{
  "d_model": 192,
  "n_experts": 80,
  "d_expert": 96,
  "routed_scale": 9.44,
  "balance_bias": false,
  "router_z_loss": 0.001,
  "norm": "layernorm",
  "norm_eps": 1e-05,
  "optimizer": "adamw",
  "beta2": 0.95,
  "grad_clip": 1.0,
  "seq_len": 1024
}
Below are experts of layer 5 (counted from 0) of a mixture-of-experts language model. Rows are named router (the router's row for the expert), up (a neuron's input weights, with its number) and show model dimensions 0-191. Each number is 500 + 40 x the weight over its row's rms, rounded and kept within 0 to 999. Numbers have three digits each.
Before each expert's rows: "gets" lists some tokens that make up at least twice as much of what it gets as of all text. This comes from a sample of Wikipedia text that the model never trained on. Tokens count by the router's weight.

# expert 54
gets: "(", "201", "200", "League ", "April ", "November "
router:566445560561495502571503499511463481528521476431541498525427476464454579470483491498494564423423487520459501487454445462533501550556513465505508471590533476461552481449459516507444542449415525523469457443526483482461531531516538461468517436531484550491478521468463533486448510488558579499519423503507414505406562517486446546487541559473478483542523433471489492473520531527553477433532475504499480544539501478549588546516535482381503494545563480522440492486441527444514538471488508496507554457506477518486577491463561542561514531449454467469545501487479512490512482524552470511
up0:485508553453536532464500435497454507541527547505491421540476513490460534532496584490480482515523480530432543519445566382510502510468515497567505466500485536449531438496383557505468520458537509540555491481434453460477495578455552541474508507473518418500532490538503465500438512488487528532500586524536496473498449482482363503478454456441482487510393538428432459510466522513460417446510555493498460516523502565541443494514439498442467491513486498489503522466517474488489517453460520481470471537489502537434480502541546477495523544556582463480550468442505480499506524591488472502
up1:515435571525465376496493555509384466556482482458606477515490532519510456524517489437449518478517474484445516460534548598511523477504504523517521483481487569596466542470456488494544507444530481415458529535451532466494520509498532461512508476532516534558535542432468533523465476461476547497527489539476557506522479463487508511545409514393553508495501512485475508530418490509481523473546480464472526477525558425514508546481506544462466514543414458495464565529464511432580475488453517514508508517527532499449569488493470497418482405511482464518569546478525507492556464501534492502
up2:487441507546488516519469430554499562560482466456521491461532523428473455439495584506500518421495479504520529506497548477514591526454510548554440508584466562477525493440528483524485556514429468494491494451470500503486468487513512515518577473489542523459498525514525438526467495491490437507554512475427489466504460458495510488518511456436521489489499526509439557472484475441480540545543457453416508601504524474440533548531507486528450495514509492481393472520500566501515555465504431549543507433521509478541451502541542488386548591499546535455488499455475514434436441578463537484
up3:472441534470444460522608531502517459489513437437498526482515492481517533525505535540476516439492567548521563442624563486516503501515463459431438525462489602556450469585541506519573488488535442505525471506468433496504552477531519502473471547467553416550474514561485487560426493494485492463454464552520521501504471552576488487524506470499518516521508508541534544531516505512444540467476512456521448534543558448452494457521545510558522498540626508520469472460442555525546476541498496464531542544502495560507489505520520530575487487522459452480466442513450452523423474492480563502
up4:503505497504510475535491578556507509518525508424545509598473528482524506491441468502541551569454540481391518468544461535463557476502470519546518549485546492480532499506568538485464540478488550479426524444565462448532507483498516485547444454467473543555503453491495497450433477416510539492539478526493517517447510516472556524479489518437526611534442491466525483512455454580476437544464505489462405511556515586486451628519496491440520458533490523481525442530509522486518494480485507511519507487483467472419521536475498501531541478451520513531606472455484535462510462475544417551
up5:510534517490502476479480498484507500529480445487517491493450513536435433513500518520467510495454465429536523484494478454548548503554485521536559491551481578438491486507511495440405498515570404549517480493453536415504489494524505460429464494487465471488489548514498481606559505468539481538470509459530540512505544490439496486452545459485517502532485459471449470509450514480492578455450584473472498490495558448595498537413489460509536472491526491503535415491523539460537600540473542478492458525593514543486517509550510465490578615556531518554498439543477521463506578465572495530
up6:494434512534514517548521499496449554487506450547462508455472602521378491539499456470511525527531501430569531562555607523528448533505434582478465510499540465599502435504534517596515477566482527464450530565495441475469545463471538544416531535471434437459539456587502407523537468465493485448460489550509500482514483465526476524495529513531492516531512486509526528485501509487510452476512472474450423500485474557466500518491539467464443460585551509466509470515534501526563512499505545491446455500561464476544494449522524454493466479503471452472537510477549495548472419489507542497
up7:499552514543528480558506530438535461430580516444517482445477439527457439507412520522547509493458395486467438517519452560486484482503387450466454507417534491484452480505456501481513510479489542517511532420434467487465474598544530457476504535504490497486507474485478491514451498527470437485431412515500521587434531510561482454544485517450539540523534549471481507571520459495560496549492543467488488523472558481507531534514526512470456518494538457457407495561502497489512551529497457494506463513513514517492475493422499491531446512552535585490507548415468506461464583444542544528
up8:511463508467550539544549541409491513467459489404515486513521511496527553457496494495526514545470496501454490482486552553515501478530510486508523521533545551535520469457453539493452521477413467461503557418506427472494570519425519430508493430521422522568522467436529473468467515438595512486596534502469519518405537496476560497473518489407512473524504492554583465512440471481532477474489487505421406480474520436542436514510521472445520502473498537482475430485520507538485491496476482479523570459481542569520430416398495536546541499535501516495473492524526518476484501569493499543
up9:451489489517525471483507499333482514490435535524530493494502534481584540520530571471475474475552489482456431520456526592445590507561440523544488458527516487455590540500521533476425497451490496487485519491439503529483508458543527498492519444542487463461467506475489557564441486496534445521541477489506464519422510492501464508562557519486521487563455550527472527495467566519546479551493543476517484486468478555514405516461495459493570448489499407545513532455511576474508496498479498464512565577583494594496482505472481495492480524497469486480510509394503424510489476473507524552
up10:491493494546519523485456416536537599536524476489526498506467462562529464540493482524493523494458497514493473420558603490536508544389509481452510476483473517442464486512511470541435482493522480511490498455515485496509503485479511492535506479517517507512538502461484486460526454519642489513502528497527476502479475440496527488483566470433548470483511424517571499450533558491562486495542480495519499553427521548419557510479486607489504466495536461469487510475590522568541535525435520550469579469471489623509545534501501545458442445471543499535545482536487379448458526490502539504
up11:515470507436527463574501521520469509475466500504478482587459484453514552480506506447454505457442482428380491533553444510464548524564498452475400540535421489465517505494503487501495530475438430540520487522553516505552541490525530552427520475469485411572478462493470497477484495545484477557512516487447465524439490528495555524494582559506579535528544497489484472516489570526478551457559457530466491525426407486453519497447527442525519480500473457503485484531569499467524517576502401584467491528534509463512547511516484489477482510524485396517526550550499501443496410499496506509
up12:441490528535574501525459511469427526552505483528482495476536522524512526530524504482544465559484534475536465485498456441476484544524490409484577445505556473431555439519490489510524415442460452521521518548478494484560570499525519446450439506434435528408478571516478447567591489488471551540497522458448492505464472571530466539520507579437441473523515481447516498521510530540468548470544486494516551473507490434423532521560435468496512423518475511480448532502456471584468539521528464539504531446509428489488469503552487564555492510417515462468508529499490466501555519503481555433
up13:502508543520568502490459519459536541573453534532517461466530439456466456426480439489531467592511516494452519490482410488527521508504416561453487476479450546528496554536492430466473487500470552413596539523573509470485448599551516476406531505567553522538503525478516505531522496529539470479478466481550462497444442494447505513548542480490463534551558483515547513516516510490549563481486408476499519517515529564508479546475458446551493475537527548489535535544571493513549553506450466475545454549470468484473482481476509531513537509490443430463441457438581528515438467507529464473
up14:529468510529527441450488562467548580568493523514485454476441453505500505445506543476513415492505436584417500480527500457485479534566450497467561528472474514600517460476538525572523526556495396565538462452510552473487473549472484506445499481439534600550485417500479490524504506516587497522457446462518507509474407493419549506531605572566447519535544479444465503504505526482497498479497513451509509486592529501419446520548519447467540465468497494515514533499492482513581521485524492512457477484517496466552511476502501519479549534531480580509473464470555467520501522496525498519
up15:501492482525527520435469502564450483475506517482609506519469452479466481517546488555520429504512495569499481516498476552541510503498462530461604430507532562532490525466464491495430510547504435428503501538481572511549473473506519435507523515519500522520477453500436445536497482419523530504559495456565548503538532499483460543446522582452513590496497554501563542531537528471473519492492456544516515600562461543461467484482544423425474473532629531520528466496545482452484520572493521465441458526596412502516422450521497497456505455507487495519502482492513487463475519540478449485
up16:544521507534490500468477552466490506612562516522542488500465509452478478516462469560481458534508510458557501489415520525483510598478511455518565510512482443551527534532523487476458558536460502528523576488470452525536508620590477500541474464538599511503562525518434538483522522449436474509475474487492513484537557505469498520431459485521506466468487469494507472487438513454508468490542532490399423512535531538521482481420538537449495494513550465555393564500447489420539483518488468486546538502495436549539477528482428551540524530463447552452463451518519500442501457506568508501
up17:523562483481514567502538491468572555481511453586506543580409500535484479580482456496502541412487504443521459525526543524562547539491541491441508489550496474537506505458501551464391529500566461489532513438420492531535522488490511479454472500506471518575507528524452514570456545488507499419523518450543523464497452516504484539525479526525539513556533466437505535560542502502512427475509516425529553482511548476484508546459522505518548527493503481427482484474515472628487522541509446495462515497478458495532453559495483444450537465497449402493518436491501471548456416474514426460
up18:480468500513510509534464562513497526461508436559545512486496501522526401502474490494464476607458455533512525532484485466563581530507554468480495564503433492534514486507452606472589469506569481450537536460513567516501466474463456471450449470522497480516450492506483426490542493546521505511497579506414496549490502511469413449439494547470497496531496466480474534489534505482499474567505551443539502624476508501516563608478528443529517465541480443546465448536515474486537507514480537526490432526463449548481434564455456516555464549421536441503531473540501481536480472492485531541
up19:529535556595499449546511434503516502531563502427501488580462490470492466471456534504467478512521478574553491515533472466559486547551554494512501513481451468509553467400458438525540551478498423470451504502529504465486447505489509545459585563506526447531522448486455488448542500422477581495545451523551488470495503457490541530420508508405464486517554492530576481475516494572485464546433454451482507470509555510556498445484443490457517532497492481473472492457540564470483534519509507567579484465505416518470543509483458512596575512425483470430472491469500481489507463456516480496
up20:550473524551545476553532537454522499514528490476605495475465548482395539522489570548583519554515524446511503482440536513521576514549543534502477450488504548490496456492488528532510515485509481516418520470423546514527505485497513518511479494445483500566604489564473477488439467524453510453526492510477453493501515553522499525490563488558506471514518490483550525483472493515508551575532512521525493524484447538534519515497532464496567507511471491471454501516459526501502529447561477489470504504485556357486478484480454511522417423508494457470421393536482406452508541640530472509
up21:506514511471470556447577540533478578543426494494551482522445514505501500519486474495495554472520485481556519534524482493504522499491555433442545460460410543507499537488500543493458458454540489448489471452549556470426474450505492514387489459523491469486467477456440500567444484473411512549437608410514473508424536581479528512548525454504533474424529502472503502511526466482487487441518561492474536485516567496491480489513480467438574521469539410550589476468470506464495519441421541491509476492492444539533547487512531538515549494470514574469454468467519466549449498464491456458
up22:486572553559522403510505479452514496467538469449559472542567463498517509471491472531507511477469507482427544437532483437569496472447435476527452493456491502493556499481551513520470474495594519502481507550538417421485508593520457511477482452453496530460519568441534527546445556483455521472529482442493545462451530559508489501511538556542486473533444468520523521444487525515496496510545511504545495516532486469528439504452560433507443568476536368507491506507513515458444529507411484491495563480480524507580462537488520505556515462547557429528497498501582505569508456437491556511
up23:420548520491548460496493475460497527492475469520515505468467519547459494463419529508482495508516504505517559361560529470458425568570494521521548536535546556484571464546476530497488615555379518458476502440490559438476510501497503539483507527486515484420456547477450488532492528520417460518475529493506502528504515447473494516384525538465480522539434444451506519459506521507480534461513552447488538476481485505540509441480476528473552497535543538512424542515568522524518470437478493465536447552522529456434520497523553445457535465509546486463539439522458538543468505521459513434
up24:575536525477518517442486451393477512494495485540506482560485482456462507524584444509571481501570556554426463445446482547537523460416441575488548520552484497493501477531489454582472448541486535482457533487431553529521436557436544527477494523447492473510475438427410498483475503547528455500481466484460557569538580521502470491520523547463467528450506503502493495486538474499465520484448463455466463524470589511524519489476470466487526470477573439462482484478454551454498562528456471527522451454417520510547565555489502515560520557493474494528448478465501512512507504522550538427
up25:510489504489514537467567545497521501473437496410466509457493493458507479526522438504558519422451481551522469508455460551482475520569470409442491467552506487483510464535553473431524454511586540458482537525480496524473462489504511527499512621498478505474545433475449527479424543541548516498510503494500419473519463495511509520556548525526527479487463490486557524498558556507526447376575512494506502527528513509510537576484552446526459464506522541477405513523562552471548548483583552456431471481470417496513462467482476529564543509486465453485517406447540533480477534553497516533
up26:484443479450494475449511491514458536488481426485529470513494463550486558511562533500476492551511493548510498513535506494507502481484542494476485475455593428448501395622574589500480459480523508484497513505543516495474480534529402468522501505542504552549517533508466513431529559479529527472507471473462521563488504545521506485447541490465462510389487478434454551493577523485475515516523446429529412457497501486518459486470539568462452537531455450533504502518437553433507562498555466486534531447495455511528416496529484511434498477422449569488512440441544546462434530476538533512
up27:488508462456481488491479548488466501557513422495492512576482511513508528521449503523523456486519502546514487489481473471501498518525522510463525483468500542410457475455499426513450477490535479491456514495501615459465500513488433574467506492461447597520516474398425508542482489566563528547537461490538450429511565593478522487525550474530457512573522506524509531445495542438462443513488481408465443460454454419547471531514567491447475507583537571503471500494459476509484517464523501518517484551497473560483483477520549498497545517517468419449489469468432499478535414557580510574
up28:499589529528529422559545520483496487440513407409496494519516482545496553513458488452508506473577499467490558476515481524501529500481503516511464508497535533439484447493483544508488559469499427540511503490495485514486479469527562515483508494498541532495506487501501488556546417481512470536478522463461436476536413513529514478512449478490455548512507536424437440488453557508350472533519521504527528479494520499478495555491568514496481608481590474572543472443566557499525551487425546485521477493427509513515469445496449539611501556423474446439553526438506524518523488539488525497
up29:513458493504569553461545444442499474531539479480480497571513480519516486497511475510482597424428520516427519506454534496474498493494491537488503525504487467475508438461470549500485475500543500518601531553459478475477554495577544471493476565527550535535480464506477423570479469525488535484461534513471489462442501574450448447425498524498515596467510406522524578488596478499483492534482505508435494543493583471433470464445501560518505580559471482550553517520525504414450454417513483534469516496493553515451579435479493528445545513425512500462485488494547460512539473527515467530
up30:555488477428444502551575433476513502552503518454486530498496462456485466510487458521505493490555447475488483483475458507512445474505403500418564521495497488440431466489505488533582462518473497527452491522452484452524469517521543493495516491515511489489533500543464562573568430485557473437587535474498495471505497484539493545512514536428447535537481551463432459478468561539499530530496562530436492576548528513524440527522508435521479546476480432497547510572560485508506463479482461371493542463512529508424507613518522559504472518515524506433499488512546521514592437543530452531
up31:486482520473480583459493514431500480582529580508462453529418502567399517492523489478466575461477515547496497471497464554482528467529481486533483433519497456524448508477463513567505525494486489442527455521534481491450451514484563478535502473485492564534468514563487444531435555521503562502463476486477567550444520435478538459487479537543433486562417562467498510522415485491469537569463503532487426567440477476470449515483539551557499540498480478534473544518573516459558449540477548481501503487444371502472509480517507489499458513397537461484492468495454539468474519436538473514
up32:533513512546518526529508509492457492497576519571474481540497475462517454528486486551522482437530509447478459538543425507489571491504515509541504511467488580525532544523499563498512524530556452554475451538489537499557556474526587515433610446465463484552516522539463489528420486441523496490482524531444455560457463533445493459470482474462473489523400502438502566496499617495511506499464449436536479504506497488583599534477507474524440526553564496542423517529530464456468491449525503454525518425539512504533509457490475542479479510570578504529494490539463444454450524542457474565
up33:475539506513524570513522477469417519487477537495559520567450557520420470429541462485436536519477431514414595443508487498502630546464483434437554532497517505486456475475473478543443465504529506497575499477514576479414505553523533567480527532455484500433458519437527504462505457462537502537609545518511502554449465518524498520505498463512539483503540529467535537487499449555518365495487569526486491474487547477528551481498539570431476478519508479496532494506495535504515530425450444433515484456573503482538543494516474522493534541519513493491443474489492536492486515469556538495